From a checkpoint of a small mixture-of-experts model trained on Wikipedia: 7374 steps.
Below are experts of layer 3 (counted from 0) of a mixture-of-experts language model. Rows are named router (the router's row for the expert), gate (a neuron's input weights, with its number), up (a neuron's input weights, with its number), down (a neuron's output weights, with its number) and show model dimensions 112-223. Each number is 128 + 32 x the weight over its row's rms, rounded and kept within 0 to 255. Numbers have three digits each.
After each expert's rows: "mostly gets" lists some tokens that are sent to it at least half of the time; "raises" lists some tokens whose logits its average output raises strongly, later layers aside. This comes from a sample of Wikipedia text that the model never trained on.

# expert 7
router:097093067143118120167196132162070105162102091059120068159121082134158124181148129110109102118187096112086129154170123125114149076099099121130129160058085157148215133132113162126142154121204140110094115134163105150155109065133101122119099111185148065109144167062096096096121140137163154154074155145098096079095162158157074121125166119122
gate0:148146172168171140123166134089128154118124168118155154169138104119166144161128117093122122147180130102161116174198207178133133138137154078192137094130151170115100111175091138105103113125134151118091127112119188189135125047116136102132085130164163121131148096124130130110115114125204113076103153085184144131120163107108139067103119074148
up0:180115113092131103120102120111167111137105125052102091154184104095163120143130090060074135146126109080110179130136157100138167175141140108119122065104127104106128108128073175102107111129107040086131173073200148177129131107141151128194121117132111156128106062112176109107162129148164149086160082134164094149158167170143087123126131118092
down0:185138118095106158153142182124123086083089118151146063153111114133145216138134084035090098130138144168104120111062086128124124146129114134145095075126103126078176128101166202100119146116099075070144115046107130063087170124139092109129085136150107116097134097150099169143164180059103126187134074134076158106117113155107142113130141148152
gate1:121090091146101108104165135165135127163039094131113084130144109105115119152140112140133088128113114115209113108084180091113095153153148101094146123178151072117123169088146188104141153153123040132214137110114106153090088098088151100139131103117126140114098142098108086149136094139122150159153177162139146143132180079160140122135161102095
up1:123122138141153133069137140079128122092167129132197147162096120143124104075158169223133097168097172083092113138140144169079075097111139131167107123137136160114121129142072080092080113069152112135159101104101118146111131101104163070139088105157128121174122121193145158146155088166127081143128130139055109141062117091134097149156077178173
down1:148115131123084119125164149128150186159181111113168189130107141143118120133109152174168119075174143120065094085117162172152169144112117101092131170131132086131133104122071126128095132068146094106083159105056100173122118142148084130091082123141124169107105128198132097082090073048189147129125134142122111131162116119152068154069153131132
gate2:146137144091118124100106115155147093175145086125114134118108097134156160196184162108147115136134184209158159074113126129212141123211097160172158123066125154169084179172147150176103116155181180138171109131128100147151136094125132133148149177079143116131170157130096099133121146140084116127107096120084203124095151177183163112095189129092
up2:149095152087116124078123129152146130101099129114105143072132107114121093110123104182112110160184131144137111130190127099131192097168113151121135155125095180185099114127134126170149148125186134124168088093146088122138135119114126089179142120142112147133129156177108013152180090144069041101139119121140137120111085145167117106133162137137
down2:138096149109179141140129166148076087113113144058087101148103138154123068187128108132173089117145111160138112076167142146114151163146103171089151119167123157104197159129093092134093130184138103112210150146150176092120168058109150130126121096086054168199153133134175112111084119135160147144138159122134151147135218046165122087052193130190
gate3:072122154125089132106114144138149103097105117130130103128182178138164138176202155073137115077155120079099110100119114093097138131105083108088124138157131090120119122148124165111214132102045133093123165157156132095144086150150146137179135156143129116104171143172139115118150086163110172115136107091197102095152110128150185161131140146129
up3:175157151099187143073125112123150155146135146085132154135085097129140128113100095163097125119141136137090125141174093155114137183144119124118139080083115210119126107073108127147069152134157105125145151089103139139075168140149166116078090102122122134153021145089132147128099135106118090152153143159089123158143105186127051125098124076124
down3:202078135146123140100078160150156113158175123077115138148179211102162193097135160123096116158132105110111098184157088103139148195088096126090121129154073128100083160133075156082175085123150111175136123125136137139152122135113070162098103137133186115138124098136141118132074196138159104090114151121155106079074144120125173159144087134115
gate4:096137116131141154099129127145124143063132125160122173057090154132090104108096091147089117078205138112147203223128117112150118063076146104112157126123118090155104095121104124131158148109118121064111068164103190077068139137096078146145094130166161159115114106112134116150135103141103128134139115117062115140051093154145123105178132163175
up4:126146155150121119089067109095140141166153171140153154107087127111137156127086085176163108107148109177161158114109141106108080074094110137135147077144143169100114176188182083113109153161121159188148127102106121110161127138173115088153187114130195105137133117115135121065168157137159149107075143109119077132087142121212063127152150138123
down4:153120128146141100128133113093119083088105203137147115072098062201122071118165126135093095150160109112191157101102076121119136154183173132134080128123101164167108129111108108094059130152113071152178172147083124185134172068161128092084136086115148073129108092126125170117192171082116143139151091191117149139103142170088147115159108126104
gate5:093098110204120154137104132124113057150185135113076085141185108113098161147176180151103118113111142092090105091176087091126156097154094072199113159109129104134098113121197118126113146101105125131106141122166126092103084153162089083104116118131107111076145151153102117107128110118104080094132157113162064099135111115102153147131107126182
up5:125123183131147117144119150121111175149098143181189139154115178131094090108104026104103062188144145167155129159050156143106109140141137163100136114114135167118159147108063132115076150094088186094133115099117123049108140160131156168128146109156130153124119140139167140142155177100188166159096139144144117137117119138170119203167114149091
down5:116095084114116071094090120170134126114105175168081143130157081093107120195112064178105146138113094151084109088125143101132150166122089138144157098145110111113073123204087104094171162178146136132137172143175138074150143124098151114105120180087151179128136082157070074102127134198105202054162099163158135114127096071099131136090064106105
mostly gets: "19", "20", "10", "12", "14", "11"
raises: "–", ".", ",", "th", "/", ".\n\n"

# expert 12
router:095103090152154105135178074149093106148084099084099107117164088148169118161165074139087111100168157103102132170160112136107125113096089127133166168079083159117179167090103181173154155079161134166130130102142126139157099097149084171090096117138131106086162176109083099115092144151132118163109170172085077098097129120167089096140171116091
gate0:132118160136137152173137191150075088091102109145183131160131108082160117174173156136118104189112169159073165160084137125185088132139123130191157130104148141190190086170149125114075075148080156104135161153121152101112165095155094141071114143105124127085142141100187110134136117120174139102123128095127094079075143136097096118181111106096
up0:203073109185103091154163174119114129103094143158161071150110186155126147110147134098092148105128133071166203112107110126095146188041131102159134123133089176099175098133143152162123155165166114156079145100155088164117179157076118130154116136100156110134089172143097147137123107084133169105125109171146136129120124138146150119102081085159
down0:137096084088127157133142181137112126146120086153162190162127104055146080105166103119130172156140138132075156146141140116113102194153101081125137195139171180074136112136154144138177136136116171197190096168139165114188166183150125099075151111167117118198091102133118128154138088108170189123098151122126163213088121077151096146080159163156
gate1:155126117142147122118114165119167114161135139152150141152158126089121112102128160123165168117157074103144111126115168204124105176142125164106128124099169082098096158138152126063133097109122124150075106187095082087180093140165136101113079138076142083130142128137119128093132099105128015143175118104159078144123163148172115086091137136075
up1:107146132094182081177104135150140193169123099106135090069121111219140113133186128167112109141117109116067165048086125101142128130151088119138192126073056101127094134111130123122142167151138106107183145128103115126145191192086087184132125151180143190116110157171109085140171152099135107146184138096108093080106171102137148115108149105120
down1:141117111136135141130097086096085084115126127085142112102112119182097157155039153214138139139121157132120100130073129199114107196169172104102114098091082127112166195102077158150118120142098106125108145125150168119142137141118139114147077158158121046145122039136113128192155199067187115138145079126108139138070125126112096142158171140098
gate2:132151103056144104121139141099146113103138148120036163151180076213161201136141081105133077089168135134089121086144166125182146128218161157127149089092111124092141131106169142128190138098142170131116146124129088154148079117148112172099151106089080137118148189111130126135181139111165129068179153107134120113097115174108092125171110112144
up2:139117105153154112157129184129083194147091076178186116119099127067135096123111151126095126049159121126165130129107133077146129101099082083066150163177156161131134153156080060130088102175081141161132107123208144153077063190149124127132118142119129145161187130084094169106134089135172096198120102153178126106139134087114134107115147106081
down2:197154145086139117104115165105122087133076167158107184177110120104127115165127163173199069140136133077090133148113125097084095105178108162151136143108140079086115120118101156111162117132117141131105096113136148119091073095112115157115164187119138152114162182131129106101096134170162155151115130167130114135141143193115102165190123134151
gate3:152155083117127144141101166145144167151124104126078126103129081146089156086137137231153146099082166140147155158096135118103173106104165068131125144156138159162096127120101131113139147130091123126139140159098058105140055059176122152140179131153166148147139142132127146177155106176125164218084183091142153109134201115160075081186127120084
up3:159125142115118100165156126160121193188153076134169106205154159183172093081143157093121169183145109041098143119206129161089113144118159156137129088054121112112079159171157144161108106090195090145144168179087097146074104097129193114091168117160140164125168076127046145092136150146145177148095136136088131157136100152149120078176131131135
down3:134201150049144190162158107122145129125088105091144104134125073104176137132112156075207064122124150092055180092149129096144182178142158103111102112180151112112122148187059165098105121074108136161115127131144120106135135083153127145133097163098166128113112120157119114161149131183128168136160160088124116146145130152160246102123078126140
gate4:082147140150116144122102045092121116081085057125128175167154112136095096068117127130193095130090142122100154170150143113128073077135107104142060088176096155099110125130095146112166095075129135121082160056159078132147130145117131136124084116091076111082204097068183140169156112159135161183097198095108119104087148144154186127081108168167
up4:113088104161148155115171204146117168148126202153074157123128127123128118190089105107135187121141137111124133161083115142120125089132139115178132113127115131144117142073102141155098096144177102124098112180086166113112117090134139112130196126126103100114080094151154126136117107083231167091079158132119135132130107173136148164178168122151
down4:143144130099189113087128100148114159143185147173087119107153130122134111149165137145152129083089148151077140152080155147188148149094120149187142127104148152158067061119136158112121163095091095079157143107135074138092064135138062157124118164092114117169162123094083107100102130100138155093126160128119200156105126160173087116092165140127
gate5:160190104138100093031141111185120147142093122106182188106146134150117166124135080142101136099103206126135165094152115148048083147168131080164125172136134076139184150141134087110092169129181146126160120049115129132069100122136128113135126100115071123113177099161124104134092052146161144147129169169102135139092120102146103140143140157092
up5:103135138092089139108106124107137101106145114104118177079086180139141128095118133094140072089122086173127148134195060126121161117087213131120095114162106185146151158112150094067145110167149119115135167131094102134050105089104119150077195070079205171079180138126140172131079137067175171235151156143113097113145139085143100097135087151137
down5:182138114190145141113123081166100136130137139130170136125139103095134108165125105111090094093108099121157154119094070076190171110149142155128151135119147176135118108168168142096122202110130115080144151140120134121134102198105154147075118166178150146144098123135118138084207157094164105073188217118114052119161150191105083179117160080119
mostly gets: " Henry", " year", " census", "He", " Bill", " member"
raises: "akes", " any", " services"

# expert 16
router:115095167145150091165162129148150132158060107133137109142156139077167168147158120165093137096177117139118089178155119182127107107099092132162149187090122116084164165129153148102106123058164134142149110064061158157168118098116143132107082130110169097126128166125134086123109059157141096170145164145135081072114090095158112080150104072080
gate0:071113085155141096127099168079087149112101139105130170099122081144115173093113163112117118133085089179116111096101145153085075190113133157118108049157097155144103193144162112077096119081050150133160142161171179179154158130135165156093132142062129149148099118124176118126161107110134113134174118151132173146144150169115153121132099074137
up0:157137139158141114088148132145085157103088097156096098093095131095107101093097136119105120113092168186114158146060169097164094100117108120133125100094190126117146098169101170113134165114146105100071139113160155133115127160091132125150150072133109082094100118155133073137108086106146120074221112139140083107109174087120149156118105127148
down0:161115181141172085160103117118138134105159109121134097127218123164111090141128140133152127094141114122114082122137136213103169121134121105110133102088158069135156110121105063161126130142085128184082122103150098118104121114149153165183128098115164167152094105119132130109091143135180114104144090139121132087137071108162113113128152133095
gate1:156085107093103107116138040121165111085111109083082183131154130135078134155146102131098134180125121151048091138145185169073112196128145142161146149105083141142069132183142141074123179122150130121127140113133196113120195161145154108186131129179136188155102140146147104134143126120076130091128109143090040097118114104091110097145120122130
up1:130129120193133102127104121204139159169172161164107101099127146127154116093104163073080153121068119103179079096105106131109133115135135118139146075145183170097139152080146143087148082085161084097151129094121126136131104090120175175068114103177147123169173175160097161064165131142197119148137155143152099082159156168171115108094129155139
down1:096109094156131132129088103127126134174153109182143133097092144139141146110146173125169122139138120132085108080104158106164131131125168161105159155160104090136177156107164083161135139131128127108127072144139137236166101118124159117098183110132178208139168166160098162167077095089164177125137198129129136211112110122095119133156143073172
gate2:056151145144151152146098031118144104119112118143142136167129161115172114103078100086116121132172117153107158148093135145112165187150128118135214142091134148142159100147096125094107164146163119112132122112113172084127093158158100148152151131155113072110075114086107144145113076124118095138063162139159175171107169127119076109139120175128
up2:076132152103146112189100090126144149161121130093071130178119171166119142155121169101162099134152129188138064103118099122157142121120121064139183086068131120139083177129141135104111142123165117124122085168126161140152135141151109111118102088118222144095136126118108122151168113142160039142190074098082093115155171122124132038171121165131
down2:160098184178143109137126140140167205127165032125146125132143141144152113105124166095137097107124160091107147086104116115147122121092162127120107097129154117097116136140067158083146121136082097114137127133164190057132062141150122143121107131107185147148083132117160104146088076123135125146121116198088164079151118138128109126188136080138
gate3:114126150156148066146150178129102055068108132091159130144136116111185148120142123159055153143102145136155152129077161096137108144098138155165117099164133084182158107158145126125067185127160105162181161149131126116132131090118066153125132117118111044088134127182128120094072111115138089161092125143161099128108121111180118174118118099133
up3:098097084113133125086107092170122143075107099128123119060151137080119167129128173119144144077169098138106144142144102148082070155173118124095091151162146112116164104140191102133122124113130128105130117151164104173123118126198158138114167110113176195168117159112109090110074105117154094087188140134121115203132145100140148098173078141078
down3:160082139161152085136117120171117130128121094153100139137090125138147090153084117112110182120137188146141192119173117120154068101097110092090143081138165141139173145101120163113150092105146126089103172111099154083130077156111175094083108164092120119139101096115098094139110192139147117081085104131148201170105144117108101171096101102100
gate4:095044205111119112160144158146104075154134107116118146100145131104144126158140131124091146143114083160108100131121054132140139150146132110070110162114107160157161085166151117105131063151111181178093056180135105108183084129195132158126117093133137144072141159159127066167147098114045116105093073108083155111115141101122213093143133113185
up4:133093161121135131138161129109101034127133095172140090102150098116172158130143145111122120114080103139084075110132122109110088177092092124074065109142120132154153141123127103087148106125155151159094107114120086161164102075126148144155123058161129120072107156079117097150124117108042093081105087108156153115117109075103148124129106145159
down4:122162114105054130123160180093082087137126147086149148092133175114081109149147143099132079143160128079141084134170130161106115189108158088119063141096150161140135137167059104091082153156190114114053139126084101101074110177127083101138134125148164136120168138187125105132152086078125128159143104180138162148160158135189133054140175102095
gate5:092120112173123196087085192129093077032093088125124132126103127193144124152103182132182120131130111074188113129149186122155096161145165120123124176151128106092131136101069153113124109153104086093056101132178164134148106133189109146078123153141127165146152194136077084132162196158151172103161102211124062163137123113158154115111105100125
up5:127141126139086031148081124132154179207170117057105150158141119168106152178131042116106115086128125156139151096138111098225126114095087216116093084069137102156121104183123110100115098141154178132142130095090128113042173155095165119124106156154177099121151100088138150124068149129069090110090130093096196103126150143106078121118128114151
down5:129118130137130084102133099147135153128144090098112128054118158166073121144111118125143105126111135118124172163062159121138124074145072064126136137091095151180095084122193118125108178135102098108095111139122046050155165122201149175155162075132097077161174038102126100125064148134102143158114163170040117104078087107132062140068193133146
mostly gets: " ·", " JPL", "See", "°", " •", ":"
raises: " The", " ", " A", " B", " N", " S"

# expert 5
router:062099061156126075171190135190088124120092088093104084148161106150131126096123102127153138111122125102106105148108078135093171143102108113117141152088098130175126143133168138139161163096168142144137151150156115149168109077134091144120086059137139090100213133102132142135090152129098168093146136130035127144164132151132110139108217161096
gate0:106161191163137147149111148170088091209152146109098120127123148137091125121136172159107173122106084132161155096117117109118137035162130064111124124137161117120118164125162110098161166128076109144173085167119133113121079123125149124106211123183084093091197167149134085170113135148085126173177174117114120129117120175117123138092122120144
up0:096197176194115172150134097202124095177159105120123150107102134154061097135107159101119150136120146097110175128102130124117109058169120140103101086150137137126115204150184113143157132106113125143164094162161144148137080165111101161101159179102063087152186138131151128175118108130128194165189147185108144095140157165118180110131116202128
down0:173140129133096132092143093154120138128053103144202194084152083135126064112147186163095156187099149146130160080101124183130072179154138113164094134071119112160099088105143177117156167105081157099106154176054146169169108082109121142107102145133138142182144166099188155171088128147127121132162124121116094067096158171092111142144108183106
gate1:155111099144100107126173134161125118092170158118080124132129151183140100141095218134105147184210068117155136131122145113091142143152170084120202144148081154150115089144179132067152161121149095114133164133073038084106126121148180146140122113150154147180100118154201133137157103152135064120120163114126133115108134161134122115127169123050
up1:102105118121129090144143137141121108127182175121104117130148120155147099166118177114116163175199082130124147155105138092169129105146189096163215125155095188131100108156213108068123105104140148114132187119089020086101102126099148121150151166164183135195105115101159153138134106132153111154096133142141139110098123159096113130072156120055
down1:171129094115083103094170141144173156150151087140163174134163161178115061097125208123203121106114097098212087130144162110087224150133119104123144104132193122125143157087123129121092109096161121129118131149123091129085119148099112113156028131122124151122072087147137058131118108124131157126110161155098148157127084159097147125087156137136
gate2:154093121102073180129177190179092142131156132142183105130108120189150122155177107146147118124108184095173075181135141131122103081183139136163131174135151093122139090117128116138086151142138149105192164165121110139134120109125169134075184146120139123195080109089118045095088176128115144126136133148084131156103160138073116121117087143140
up2:145166136120133092101069014138150125156088126103098124140168122076087119074072119122125131091133169138049126114159106078104129172069167156109119072135104168133110190122077111168142142115176085109073088068140142134105151186118113161149091130114129146063151135140142161173149088092115108109079148112137149081171088147123175158109172126151
down2:100110153097135098094117041217099136149077181123136114134167224181123156096082110135094133128099219108172111071201086131128136151114102114117130153168114170131122131067081169128167119150143134136100105134101140102189212087075175162187129101136103124105114139131191097086118119126140171137098104108101151133145165136143109059118140090136
gate3:099155151119137143084104080090140116144099144087029086083064102125133171081178112127186093129086070094089141100129151105147048122112098103159135143109114173133187133143189137130155097110141140154084117114099089150141117126130150102128141125167079121147192119078076161119098143091089130120125133100133156090128174031190088116105150111145
up3:082104115149104107102122102115136134160124141099102102157137134107051117103125113150171123081155142096188155105136151094144140069088157149138083111110090177098147156096147157129151168078090144133156113183132109097141134128176134160081136124136111144219127123088062149135168092096125115097101111091077159128128166123157190111162119130123
down3:153063108137160111117116157116142112072114191130120134136071149076155164090087116087148082133138138064174174137102149118176141143154119092149175125102087150146178100124127062116077150134131056131134136168138103080145126169161134134112157090083182167138209143130066173166157163134142107114149187122121105083156104173126143153088076138098
gate4:181109128055071156140113184148154181112103128095125131099088143117125143145106105184141096125141074100084110093098114125128168093166123083102101196132168112118212119142092122126127034153137092142088132088140116088225111100153124100152177146189098157087125088084134151160184115131165110146119092141150172174126091164095125125151180120083
up4:193105119089105149129123128193132166131094136120108133129113116109086068128154124186157103118160137099110120126143112136109173145164120102115096173108166162088158116134088085164143047122120066137080140103159121078212114133143085098174151130180083145107083158113169167139141127107120159125121134075129130147122120115099093105135165138032
down4:155163141099141098167121164152110126135135140134157122083175075151106137146059172135106100113115105129156095117072169115086113149143160100149118147109149119122065149172135073172128169123140117064183186127118129143091064225154082109116100114083101117185131154171075174108176126151141151142140135146093148132095151148119128137137093038144
gate5:088162148093129107153128099130211148153147118093111122095148076151129134134096127115110161169103121111080102121163122143126109128103145185202097117153091085145156167202111116106134126175121126191149120076171119137134165086155125102087093105141143134046116139094144116186126116161081125164134156070130133224134171181114110137171169140161
up5:141125125158119119156160145113146140138123168103134181066157119149140129116103098154152132142124115096103100050133160082110120183144138147178065144147161117169116155122113136174107082207108168149169130142117102116137126111129108104097100079109142124120117177144164107168127139107152168157084135136177145143145098191127162093121168151181
down5:107177136158143204149129108153070144105143175089122111127110099161098134102105146149073100126139122138136158149092147123127176087130169100068113105087134128144046127161068160111157154104126174108107095134091147167154110106093129139144129155096084102146144123114189136144099167104172108086133122070119127117126086111048184178143161109132
mostly gets: " and", "),", " which", " but", " &", " or"
raises: " though", " the", " then", " although"

# expert 10
router:112078110148149141102177078125138077117114126112135086140138114111159112172135123122106095126147159098122154163119116144074062121096091135153164177089065146151119159149111183115152137112118154176110141143137123171149115082154102188131120095096153085073148172108094112131126186154189127134058148144107109100134099110144143101144141114086
gate0:067091079126131116151133126120140064206146116155179081139127098128138152155178092154091154128156153174179149114137147116107138119119163097153139103092135096107203149064198127122140141096166160082140147076180110110188140146113178096121120072200084182119124130153106116128132148115132067122179169132128061082166136093129124156135154136098
up0:122202113112112196124154197180088076130112178110143148187147077128159111166132085062107096107102185120145209115155163110105157174115134147082119115161171120090125125060069171130084220169142092078113152108128150145148053113065094141106106128080148133151117141115094145091082137182101120150146138097132096169086088108101145116147121094143
down0:161113084174171134211210159088114138135192106106135114161073060123153099132127090074128123121150197132123164165138161155152112119164171178180181136085170106177143118118123163090138233129196120137144047167152104158112148139104098180178106136130142151124170168056164070092144107114106114158146157150088123106133074120104095147093103082176
gate1:146153146087067068127129126086143135089175111152141148146170081195071071135097086125135124151129095119154103143155091103121153137146166186138137109126116147104119104088138122128092138124102155116156140073153091138079108071124146100079148188144111192065132206139139115096191136156126128159182112114180121073088111162149133132130174099136
up1:147137113108161088056095127044098157112140145166147118132153166153162098100116116114106088123145163109153168105152093097143150111146131148098083146075129139186108143066154145123113118097118061079163117092098176093075154108143153096121134115159140109077160132158086143138178177102077127090128120165158141114076181099145172093107136169091
down1:181111113142110166122124085130109166162172109059126177158099108148196041104102186178105158100128154128084160157167124116140123135175076150170096133146149117134112087197157104109101155099086154137045190097110199085154142103164166096135088134125175161124148168149183218178106138155114106103165136099145128097154096101168081165161135109204
gate2:136078116116094092083123078141129143151138134130142118099137131093104148129117139134181115122151139090090182091105141085142069155096129065128096118069077158154156170101103149151085087102077117147171093146105133191099177116190072060065102120196118129133121133130159146191056144150129112099099116108158152181176122151112138099175053071091
up2:106138108147116141137109173102155113114130091109160105110093113139106150139094048104098108143097106162145127157122138157112136177149143148153138155142170148079069084160182116103120163116195090114077128108110149135179124123116142159146140113106113152173175113137102101065195102093102173167127070118107109110097143106154119119118166168110
down2:143136173138094146104115159107094075128117153118095139074100108152110130158149149128146116152169098037156147123127128094099119115162076074117115156152106084154137167174114075077101126097043151111156143173102149119053165070118178125094154132108164146108147146149131110180021140163158121174079168125134131104146095118138117137133096142118
gate3:156152155191117117159122148119108178149107127173150126136130113078074132169145121174102112146152126071109176117092105089099058123075101116136154136114171075066103132192121131163095067143163034191096103113127202088105078145122152135184096103132123165081116128154069121109143084098077113183147144185085139129084146163172118122124177170079
up3:131109174149111124116129158127155149167094114154179112127161142127152098103165178123095128144189135086150131108090155089109106082062076139174150108117116133133191119148103114103143130168180099128132142109145117084154116148123132167102151158159144203090136054189085163100135115075124061150184156214119134124116161140112142195085101125096
down3:114130133100110115090134102141065086167109137139100125105124155064105157097119115115118164110120128119085119097135158092183147079139162170122110177151132113172195113098183199096137105126130139156061133114117088072126104109107149156139154124185113125108108103160111119130161097148132166118125136231062151097074172178094095142106163092098
gate4:147085168094106112062164152084151103100130117134094100105160109189095106168106073104107064131103069104135103164127146099129076055166153086133103180138132145159121126130110103108078121158077166109134083104144119148122125121152180104115107159175112110166131179075137081161159110121135195113113137182136148158083117140160079098111070092133
up4:124189147163187123150107074115040113167128078123080185103148110083165134069158129155095185129099213103131178139112123118093176132092105171158138119118083103107148077143131095163160137161158106120143108130150148123112151125185135116138156097087131077153136134087122146069157143141135085132132108057173133119140104106122071129129151179106
down4:138104096150174115090126127131195135101133167156109146153205094106165153088094122120081084128163109151116150089131139162108157107105067136191160160149095125100153129178115129161114058127088161116132149152131117086097148115171060108114119100119154150225103092107164133157126126100116155097119145111112135115126141181177148115109162142183
gate5:112117192099180104123145133081064093025132115120083124187102153148144145132110176120218149139145124070067134137115193121118176094137097103140155122099085153121132111192131092162097142194139126140133174100068117139137086135141113129172126172128146151113138099178128079137143109114133119158167045133080075109126119126129069090083107164100
up5:144114111108141206070148128134163154195093074124111190155192143125123103145151131102108120154134193111116167125156108142082108188138085119088158133127157117092112129115117094127124134085092090072117126142108164108127166128103140172131097152150147177161180141120187091155158075171147115121133202180176135160159126141157180072092120145131
down5:195092142199094076125154106142120098109054102100181123135137108202136162129135097146099128128182177163062089162064124166105125122128129157138131163165109152108148103128135130037096209099098129118175155122131077077164134112136095156134123141119090125133104134179113050155112143191143172156071142168169138101167035122130083146120156025144
mostly gets: "″N", " —;", " %", " —", "%;", " None"
raises: " ", " —", " N"

# expert 11
router:090111105116123141116155084192116102166084097127092119143161125181135116124137087130112083123166142113151123166122103133071143101129077064145177126083123122132186155073114173142165157122174126115113097139152126111152093047102085137081086111121118149133179155127069124164083134118093095187115155157119094155114081117115104112099143098103
gate0:103147158121124157089157103144151144111131090082165087131144179128106138101134161147141122190124125057162113167089152157124095151118073149112127073145122138141168120092103155118165192133126099073072111144171152150135157163105119185153133122162086146125117161048135132093118152071089132124123151123130192149089130130129163117131161193127
up0:089097151168136103128063157127137075116120111161147148131125148148095118138108119128134133079159122166112179071086110139058106141139202099131174143093129121137080168150169158162089064078101168140143113104068083101131128054163152088117093097113109154099066156100197090140143063185170138115175147195052090109159076085187108140087125126131
down0:059172170173088133154149118187132059110159081138112132105148124170134086155178157175131158125108150123162112131103147111110103152148095107154087221120133125147204156123087124088091126156138109138088125136084118086110151147201079150105136174168128079107159169109096112172086139195173140120136128113079068113096241088080171090137109226121
gate1:112156113132120150138140113114126074178135149126118199146127144121156141158084164116176118138100072158104090123149093130165182087103119092186156161170127158069140141123134170121133136119169115190162129130085137158058127133137076123176169083148066126077135141094151174143132140091132149125092080119115163170107136099112065152124158150110
up1:156074101166146101146122173080150165166178086123137125155108128107089159151163079131155113082119191076111195186134169171126075127113199185095122127081095112142121106133113154156140117080074126071096156158123123116171150116117127140128139146108133080199154117141152095194107099183088129109139157164148151137125160195187120103125120148071
down1:126140185098139134134110136107113121144158113149148172131162152114084134129144099125133113113146107100108107111144081154078076083118185140158176136169071112112101108155113143079150099095074136076061179142127120152093115176154127153140097106118110155104143142139185109094104157063236078152074092119154164138068113143111085109160093112161
gate2:116201144160137137167162153170146149163129145147149134166135140152143103118151137129103125229158052126062096143187117061071126156161117192171056120100105160100098150122142109144092107128154097120158106178139124111144116111103126174103089132157166148106129183140146087103136159094173115130165068180171168118099113086109063146100122108108
up2:067103069182084111124120134143141194107099182164149149181189172147108085124114207172153161143144087115054124103119146159107150150185167137111196209174202152154087201163113103137130122075073125153164129110116145119153142137145118156134097112107151111135127142129134147112137111122188132138082097180169171133138205188078165079171149150168
down2:194211107131137172082103087115130131097134155104135132099161083114208074105079102118155173148183096074130107108171140142114104169160116143159073134083100079160134159144105148140124109163127143151067145201074086113162111122146150116112097160123120107100085135136104188126194174076101120115154142057123118123077095159106155117070139140111
gate3:128062066159065158117134124153118154107161124160126119102137110115058070049138158164087073098136105130147153061151114136147102136105121116153096158100155140130150149232120154091111092118203188146096119140098103106139157116129114129146150139113167097161163150186149143138105084122135159155183108081155172130118157150136127104069126140131
up3:127091086174109138205043061106120115090146112185123143149130156108068127089128154097055120096163086161112102118146142136111187137117144127124105146097125151100120141126052058164078175103110173131125074099122133120179141202114077113134139139084140078128112152093149159168124130099086186170074109117114185094130124083111089111077066128127
down3:066147170133084140089140162124110100098199134125128123141126136076087156095110123080079130159110127117137096157145193068113148100108159152086136123164143047138081161138167181116117142151149121054169096126096116110135173175087130071097111096176185102130150134130146100110102098135189090109103137147133117092075111112133181142140121130128
gate4:138148133180062089158099156092146150157139169076080129169216115119116137146166082105105109087130179111137141140134141134135206116103149122139122157152153048146164135096157194147085169120139104090133089151168198115111130132085124106132105110126084100127186082091084107088120150118147089117189116091108091159148122147103072083117116149122
up4:085108108163138146148098159149079147115167057114132094086131160136123116073047153153181097180155125135166104146068091047133089202124159167077141091079137124095108140116159076131138087155060180145102117124109134140154143092116155146109102143122111172175114150162152167073136121109122134168100158122172128167094114132147157080167185075087
down4:122129088114119122160117137132044104109136126115146076189155144134151114076131167058122123099095152164126043142081085130086108059193147089139107139075101140094169178157142090085124105152133175102141101119117126123140123099121153105114171110145162143081113164100140150133116076057074174094137203085128108112101151123094092177072190170099
gate5:084157129151095136155144174156106106122143128107151093105140114153094177055134106111119128185163143115155175223171139145035119141162151131155130139110155152172078083118198137071129170134170185104105135130103144122120095116150191146162145135121088129127159090167114064168102165148120135137150130145140131142107168179150141164117140106070
up5:149103110135114139109085087114100134081144098103110149135219155143121081117131085110108139139148108235178081130148104114093179182086162150114113135089135119147086099154133172083173112085120126119207113147126102145171209138105107102141099119087128117165091198142132155091149083186130163113103102171109167148131060095130102074164090085163
down5:132169124139131171119138107189110177128068118146098128148115163155188154099186081158140117165184144137152082100130123142065112106079193102107095106166176109140086081119145146123147113089161099125059141099118131122144130181096061196098128171143126146146122150144132158084094097110103135105151144123107114164139142168120179078122142086163
mostly gets: ").", ".", ".\n\n", "\".", ".\"", ").\n\n"
raises: " This", " The", " There", " However", " It", " These"